config = dict(
    n_layer=8,
    d_model=128,
    n_experts=64,
    experts_per_token=2,
    d_expert=128,
    d_shared_expert=0,
    activation='swiglu',
    moe_layers=[1, 2, 3, 4, 5, 6, 7],
    router_score='softmax',
    normalize_top_k=True,
    routed_scale=1.41,
    balance_loss=0.00706,
    balance_bias=False,
    init_std_router=0.0374,
    lr_router=0.0017,
    n_head=4,
    n_kv_head=2,
    head_dim=32,
    vocab_size=9349,
    norm='rmsnorm',
    norm_place='pre',
    norm_eps=1e-05,
    positions='rope',
    rope_base=10000.0,
    rope_fraction=1.0,
    qk_norm=True,
    attn_scale=0.177,
    tie_embeddings=False,
    parallel_block=False,
    init='uniform',
    init_std_qkv=0.0575,
    init_std_o=0.0,
    init_std_up=0.0575,
    init_std_down=0.0,
    optimizer='muon_variant',
    lr=0.0122,
    lr_mult_o=4.0,
    lr_mult_down=1.5,
    beta1=0.9,
    lr_head=0.0138,
    warmup_steps=50,
    schedule='wsd',
    decay_fraction=1.0,
    decay_shape='pow',
    final_lr_fraction=0.1,
    batch_tokens=131072,
    seq_len=256,
    doc_mask=True,
    z_loss=1e-05,
    train_tokens=474000000,
    steps=3617,
    dataset='wikipedia_en',
)
Below are experts of layer 3 (counted from 0) of a mixture-of-experts language model. Rows are named router (the router's row for the expert), gate (a neuron's input weights, with its number), up (a neuron's input weights, with its number) and show model dimensions 0-127. Each number is 128 + 32 x the weight over its row's rms, rounded and kept within 0 to 255.
Before each expert's rows: a language model's description of what the expert responds to. This comes from a sample of Wikipedia text that the model never trained on.

# expert 42
Description: Ordinal endings th, st, nd, rd after numbers, as in 10th Marines, th inside names like McCar+th+y, and North, South, East, West.
router [146 106 134 125 136  91 101 100 125 145 122 138 126 123 117 161 173 123 184 104  84 122  71 147 105 139 127 106 166 138 105 130 153 143  92 127 139 103  95  98 103 172 158  82 180 111 176 132 151 134 140 180 133 162  89 114  91 102  89 113 146 149 180 184 151 153 177 196 156 133 115 137 132 103 145 100 107 117 184 126 164  75 120 127 138 167 171 137  86 127  99 144 161 188 110 152 200 139 187 155  87 134 105 171  17 221  94 146  98 133 106 127 103  92 143 112 113 139 129 127 111 127 135  81  67 135 154 109]
gate1 [ 92  85 149 104  87 184 122  76 185 104 172  92 160 160 154 136 104 107 149 115  52 172 144 137 158 152 159 132 112 172 101 115 121 120 167  91 150 173 114  91 142 162 151 136 165  97 138  98 135  49 153 134 109 138  54 182 150 151 159 172 107 143  96  79  89 129 153 100 147 136 140 178 119 143 107  95 139 138 112 122 157 149  97 131 140 103 157 196 125 150  98  55 108 171 167 163 162 119  77 126  92 147 113  59 128 161  58 167 136 142 122 111 152 136 176 131 115 122 155 118 120 129  98  73 101 137 168 109]
up1 [133 145 171 145 156 142  33 138  63  67 116 129 137 214 129  90 166 170  88 110  79 131 160  82 118 134 147 102 111 134 106 163 137 110 154 154  90 150  98 164 136 133 114 119 135  72 146 124 115  97 147 146  98 139  66 161 137 101 134 144 128  98  93 141 170  98 153 132 160 162 152 151 110 107 168  84 176 164  65 120  76 111  21 134 135 125 176 104 121  94 122  59 121 105 103  99 153  62 124 119 167 177 129 134 133 125 129 144  99 128 122 164  97 138 174  87 111 168 129 124  83 144 131 122  86 119 125 120]

# expert 60
Description: Words completing names of institutions, offices and places, such as States, Minister, Department, University, California, and endings like Film+ography or Bancor+p.
router [150 106  70 158 181 127 175 100 123 133 216 138 175  81 117 113 167 130 152  75  84 127  93 169 106  91 137 140 123 126 171 122 119 164 132 133  75  44  94  89 130 141 103 134 151 116 160  99 140 108 125  79 132  71 163 145  97 112 106 122  77 144  46 124 104 137  99 156 137 140 120  71  96  98 154 186 101 174 145 116 175  99 147 107 157 147 145 139 132 106 149  83 157 156  96  99 146 140 166 111  93 131 128 102 102 140 129 145 127 177 115 148 147 198 138  79  95 160  70 122 183 127 157 141 175  84 146 139]
gate2 [159  96 144  44 152 196 138 103 134 140 134 138 156 139 145 114 143 104 128  84 105 130  73 135  94 144  87 182 108 160 138 163 183 126 127 108 118 151 130  58 126 126  92 140 139 143 139  96 162 103 207 113 122 127 119 142 126  88 139  81 134 174  90  78 158 142 140  84 151 177 137  80 177 175 155 119 123 114 148 136 179  60 174 124 202  89 135 100 152 162 163 108 121  85 173 125 122 114 145 158 137 141  95 129 127 135 150 145 152 164 107 178 117 133 120  88 168 213 117 178  99  59 110 119 162 140 152 129]
up2 [181 106 147 114  69 136 130 150 158 139 185  92 160 171 171  67 131 185 112 150 129 155 141 158 140 140 113  33 175 139 151 139 203 109 132 168 126 128 140 103 167 160 171 118  72  81  98 171  80  88 132 159 124 106 153 131 133 121 133 106  52 134  99  53  98 145 132 131 111 170 102 150 101 134  88 146 133 135 113 158  94 167  90 125 120 114 127 178 106 119 149 134 185  66 145 152 149 139 126 131  91 173  94  88  98 115  97  90 110 129 117 161  84 122 118 148 127  99  90 114 156  78 115 123 115 200  90 126]

# expert 18
Description: Accented letters after a capital (P+í+c, J+ú+bilo), infobox labels like Died, Species, Coordinates, Elevation, and Mc/Mac name starts.
router [136 124  95 130 103 164 130 116 140 181 138 135 153 102 102 162 140 146 152  98 184 182 144 112  95 147 190 131 113 150 111 175 119 100 127 120 148 134 170 118 109  84 109 180 128 189 130 100 126  73 128 149 143 154 121  66 160 116 154 107 110 165 125 109  89 159 121 187 121 131 123 180 123 196  88  91 174 120 146 145 105 176  87 138 127 135 197  87 151 151 140 106 110 121 193 214 160 133 100 132 127  48  99 145 186 110 135 192 166  90 136 161 157 115 105 147  90 124 142 159 114 112 114 178 109 121 180  72]
gate2 [129 146 132  61  67  76 147 132 139 191 142 124 107 113  87 168 152  81 127  79 161  93 151 105 140 128 174 175 128 165 164 166 124 126 127  94  96 107 121 166 138 144  76 173 110 141  91  85 133 136 121 108 155 163 116  98 140 138 193 145 130 158  50 123 124 147 145  87 148 122 144  93 124 132  86 200 123 105 139 146 115 177 158 125  76 150 117 131 157 154 143 125  44 116 177 148 125  95 154 166 157  80 164 115 149 111 118 103 149 133 151 214 205  67 128 137 105 135 117 155 133  77 149 137 142 107  85 149]
up2 [104 143 159 101 119 171 135  96 120 105 121 131 141 143  88 129  50 170 145 143 122 162 131  82 177 144  71 118 176 124 101  61 165 119  58 147 156 117 114 186 116 134 192 164 118 125 121 130 110 199 186 123 162 188 153 152  88 166 115 103 141 104 170  92  47 112 112 160 123  65 158 118 144 180 200 110 102  85 111 101 125 117 114 141 120 104 148 142 108 165 148 131 142 154 124 158 101  98 164 119 130 123 105 154 106  94 173 130 109 183 142  47 128 161  87  85 118 139 137 133 108 112 170 143 122 175 129 130]

# expert 49
Description: Nationality adjectives and infobox field words like English, Chinese, Finnish, Kingdom, Release, describing people's origin or taxonomy entries.
router [143 104  73 168 121 126 168  93 164 144 126 105 165  93 113 175 143 155 105  86 124 109 138 142 121 120 162 129 114 162 159 150 105 152 195 148 141 201  84 106 136 129 110 151 157 121 114 143  93  46 126 191 117 142 119 166  91  85  80 147  92 128 149  93 150 149  94 103 129 164 153 125  58 142 222 144  64 168  85 155 107 177 106  82  86 146 100 133 115  81  84 129 139 131 165 140 126 139 100 151  79 170 136 147 115  78  72 141 116 150 171 142 147 173 102 141 110  80 107  97 137 114 147 161  88 111 112  87]
gate2 [139 114  94 120 121  98 130 106  95 127 127 122 118  98  89 152 127 165 119 160  81 150 125 139 149 103 159 162 184  62  80 182 141 117 129  97 128 105 132 172 161 171  97 142 168 144 158 122 105 141 184 153 127 119 148 130 139 185 111  84  77 158 150 186 168 131 104 125  88 130 146 131 120  80 154 185 159 166  80  91 164 135 189 106 150  90  74 116 192 144 111  83  85  46 156  67 180 120 107  98 154  90 145 177 140 122  62 137 157  98 125 122 159 119 145 145  82 109 143  95  88 145 114 121  80 118 117  83]
up2 [ 71 177  97 177 114 140 181 168 168 148  43 101 133 143  71 110 185 130 147 155 126 168 149 111 116  98 131  97  94  83 129  91  83  89 118 110 144  95 110 105 109 124 162 117 154 112 160 173 152 184 109 165 166 110 114 121 131 100 152  91 118  91 105 102 122 133 130 176 138  94 143  96 174  97 114 163 151 147  70 144  65 118 113 148 170  75 101 117 101 114  58 119 125 133 119 158 163 154  82 174  87 145 151  68 110 159 165  78 153 157  84 125 126  63 118 114  94  96 136 149 111 100 127  91 162  94 103  95]

# expert 45
Description: Nouns in set phrases like took part, took place, became part, and election-table and infobox headers such as Years, Candidate, %, Turnout.
router [124  72 166 139 174 141 121 121 101 157 134 178 196 133 180 138  95 120 161 140 183 130 151 130 134 128 170 116 153 137 106 140 152 126 183 175 129  53 129  98  79 144 152  65 137  86 124 148 166 120  72 145 128 146  84 103 105 122 117 155  81 155 101 163  96 104 111  84  86  84 131 186 134 135 161 141 148  84 125  72 123 184 115 173  99  78 121 155 116 106 137 155 184 114 140 105 151 101 139  84 149 150 145  88 100 200  68  98 137 157 120  92 150 125 165 151 152 149 136 135 190 158 149 104  76 138 156 182]
gate3 [131 187 109 151 165  92 114 168 108 141 179 116 176 128 150 161  95 128  81 130 123 106 136 124  81 145 145 128 163 133  64 125 144 132  97  84 146 122 149 124 117 165  94  86 140 141 158 139  88 104 118 144 147 144  87 128 136 155 146  90  95 122  76 110 186 128 141 147  96 104 116  36  95  74 173 105 170  86 118  96 124 196 151 147  91  88 116 138 157 150 146 136  75 130 149 137 172 169 146 102 153 106  36 175 145 189 155  74 139 130 114 129 186  95 107 158 141 153 146 120 132 191 165 152  97 160 184 145]
up3 [121 147 130  75 165 161  84 129 150 132 150 130 174 156 144 119 107 164  68 139 161 202 136 191 123  83 131 179 135  96 126  97 144 194 115 125 176 118 145 120 218 152  97 176 134 130 167  45 135 146 135  96 122 156 156 122 109 120  92 105 196  57 150 171 140  88 151 100 129 104 118 136 180 148 141 111  83 121 168 178 132 132 104 133 174 177 155 115 105 111 141 133 107 118  90 143 133 149 156 142 134 148 147 177  81 150 140 132 173  95 104 135 159  87 120 140 182  47 107  96 120 163 105 145 129 103 149 127]

# expert 4
Description: Final capitalized head nouns of proper names for places and bodies, such as Street, River, Stadium, County, Highway, Authority.
router [163 166  95 136 129 166 161 133 123 153 120  73 118 133  98 198 133 143 115 143 105 135  99 142  94 121  76 208  95 129 168 127 107 169 137  78 101 142  75 129 139 145 124  84 165  89 145  94 178  45 120  92 132 157 124 116  50 116 131 178 120 124 123 134  84  94 132 110  98 162  96  93  87 171  91 160  92 147 123 157  66 104 141 124 128 130 148  79 135 105 119 147 136 138  87 109  40 116 147 120 168 168 164 152 129  98  74 101 147 119 106 126 100 156 123 122 141  82  66 194 134 145 118 107 134  63 161 128]
gate1 [ 68 132 150 130 159 156 126 127  77 123 158  85 166 139 128 155  67 152 163 100 114  69  87 137 108  96 152 135 136  86 117 106 119 171 133 135 110 135 166 125  75 150 168 126 129  84 149 140  79  58 126 143 133 120 117 153 123 169 142 156 140 152  80 130 106  97  89 138 143 155 160  78  89 119 106 125  80 103 103  94 104 157  99 112 153  81 116  88 113 187 167  68 168 166 142 127  65  90 161 177 154 125 186 101  53 119 141 133 123  76 194  59 141 173  78 122 132 151 132  81 158 116 123 103 133 165 122 103]
up1 [124 158 124  73 125 162 143  74 101 122 179  34  65 201 148 101 136 179 130 122 146 125 167 176 157 136  64 101 165 141  91 125 177 115 130 166  93 202 153 185 108 161 131 104 168 113  80 145 198 126 113 107 150 158 134 119 141 119 150  89  99 104 135 149  96 137 149 135 129 149 160 167 129 135 129 125 189  79 101  84  91 148 156 121 156  71  92 157 129 104 112 130 140 133 122  95 123 175 175 115 155 111  81 157 141 140 129 144  96 173 119 131 139  92 130 154  86 211 163 135  88 144 119 116 129 158 155 122]

# expert 31
Description: Word pieces right after an opening quote, parenthesis, or un-, and contraction endings like 's, 're, 'm in quoted speech.
router [ 92 111 172 120  91  93  79 102  67  93 125 180 105 164 106 132  75 194  93 160 144 102 119 110 118 142 144 151 130 105 115  79 113  84 107 117 116 160  94 147 147 117 100 103 116 146 109 196 156 171 101 119 113 113  60 148 132 111 192 113 106 166 141 103 186 143  97 118 117  89 102 173  94  98 205 113 120  86 181  75 118 125 139 188 115 148 140 102 110 186 126 132 177  98 116 106 129 150 172  99 107 179 166 175 139  76 170 161 125 142 175 116 153 131 140 114 127 191 155 134 117  80 128 115 135 161 168  94]
gate2 [109  83 141 139 121 109 115  97 153 139  84 149 157 101 126 155 166 110  47 147 150  94 106 136 139 128 128 169  77 170 118 160 157 107 181 101 177 148 138  86 160  65 146 107 165 146  60 115 170 171  96 145  76 154 109 154 103 138 114 213 171  94 134 144 109 143 130 144  85 126 109 154 131  99 143 155 187  89 120  86 184 131 149 176 154 194 103 162 147 147 164 131 105 110 181  88 152  97 124 166 113 169  78 224 108 111  87  99 133 122 150 126 151 158 120 125 127 104  79 136 112 108 117 153 130 116 174 117]
up2 [164 150 142 108 142 117 127 175 155 136  55 101 126 135 128 136 177 122 191 124 152 162 139 141 152  79 123 167  98 166 181  76 109 155 151  97 149 116  63 115 157 103 108 153 136 138 104 123 111 143 166 139 141 140 197 162 167 157 150  61 104 185 128 122  65  72  67 138 147 130 133 176  87 152 114 106 184 141 116 170 101 101  99 145 172 176 141 126 139 152 127 105 165 114 133 200 141 112 163 144 106 109  97 167 126  96 193  98 103 121 137 125 108 137 151 120 142 142 124 112 130 131 203 177 222 124 144 146]